From a checkpoint of a small mixture-of-experts model trained on Wikipedia: width 256.
Below are experts of layer 6 (counted from 0) of a mixture-of-experts language model. Rows are named router (the router's row for the expert) and show model dimensions 0-127. Each number is 128 + 32 x the weight over its row's rms, rounded and kept within 0 to 255. Numbers have three digits each.
Before each expert's rows: "mostly gets" lists some tokens that are sent to it at least half of the time. This comes from a sample of Wikipedia text that the model never trained on.

# expert 2
mostly gets: " pro", " fl", " tr", " Bl", " Or", " Fl"
router:101098143117137110070140090132180130183152106141101142108101114145123118126153185140154109148174118125131155098116149128119161118157172086133164144089107153090163131124162109078166122115134130119157112096070079148224153123151124137147040099105109133118114101143152148132133097132135128125119137113111121187134153067137117108127117171094139103065114194154128111092105203112202126171091

# expert 6
mostly gets: " football", " music", "ings", "inner", " medal", "ronze"
router:211159086170098101136088060116148092175124164096118118126116126123091186137114131211132135170106100118129113160151150088142073098119109104145112136127033102139141169147052090154088070099128175112127159081130058105156164123104108114104164150101117166118098170135067122084136112118159186168109120115072134119158140144155155159122190143124133107163081122114133142160144100118103134131153

# expert 1
mostly gets: " in ", "′", " to ", " on ", " up", " that the"
router:090094098131089188142180170118117128090148184141136126076154149119106149133103165129158110094135122139116100115181133164138132128130136139167128124143154150109142108141142092097149142208085075168129175144141138140107082122129205129130150091119106138107110138099146138140148152197126118131093101106145108155154182134175060114166174091228081117117174058059155136099179050164097134045124

# expert 4
mostly gets: "==", " ==", "ya", " Minister", " India", "na"
router:083157176136113134069135151132159116195141130115139120183127126098197114067117128128059200143158112148081096136121150123090121201059117155067067146161108143082127109147154145164128102060135162117147057154119127150092154125107086151058152170153127088133096180123159123153069119121077131120118162181171156157062086205087094123090137123115077104143148125170143116162096090127114180130170

# expert 0
mostly gets: " c", "ac", " v", "    ", " l", "ec"
router:134165168151135099142098165088100174137112087155115087184134071102146076147112075150171167113137125140169124105091086090134096130161122133120163146136202055152134110110153135176097191199085147100151109117117167131113087135192080189120119150162116093137202159140140123083103075142139106091153123118141153060132129156091113098158110127125176169128163175134153120143148113112181105170061

# expert 3
mostly gets: " John", " Bar", " ch", " ro", " ag", " head"
router:208106187099145135105108106155066167077156113126117154093152145142160061168147137048100071150044122137127161149109150179163171136165129168142124207075098149164141098098125168116121158097089165181074103168105120169113158148078103157145115087090191157108133112118113133090134193123112117095115122078088090145126091146111163145125061189100122121090091120116109148133078187111163091140123

# expert 7
mostly gets: "\n\n", " | \"", "=", " \"", "\\", "("
router:067123052111174134161146189174149097096116136156147138120137112176121203093124100101155103079134131149152119128095101072089131078095118160121095103169146174134056179117129136126145114161199120134086158160185145142100135116100157148193182111130133104156170071185138116180161155067154117089194123156150101079113080113147124122149076117139164129170137078151151137153123164140058144154198

# expert 5
mostly gets: " was", ", and", " the", " his", " a", " is"
router:094114070112090151187124135112105108111098123099142161132107192115085152163148130112093123120137176083110142129151112179150127142157103085134186060140161116153137109143127149114142109117162074082151148082173183054110090116144150066114114170143121128127100102088116110154137123125137101199126138145153160127142176064133208160104186040188133172142112138141079105100176118153106109069128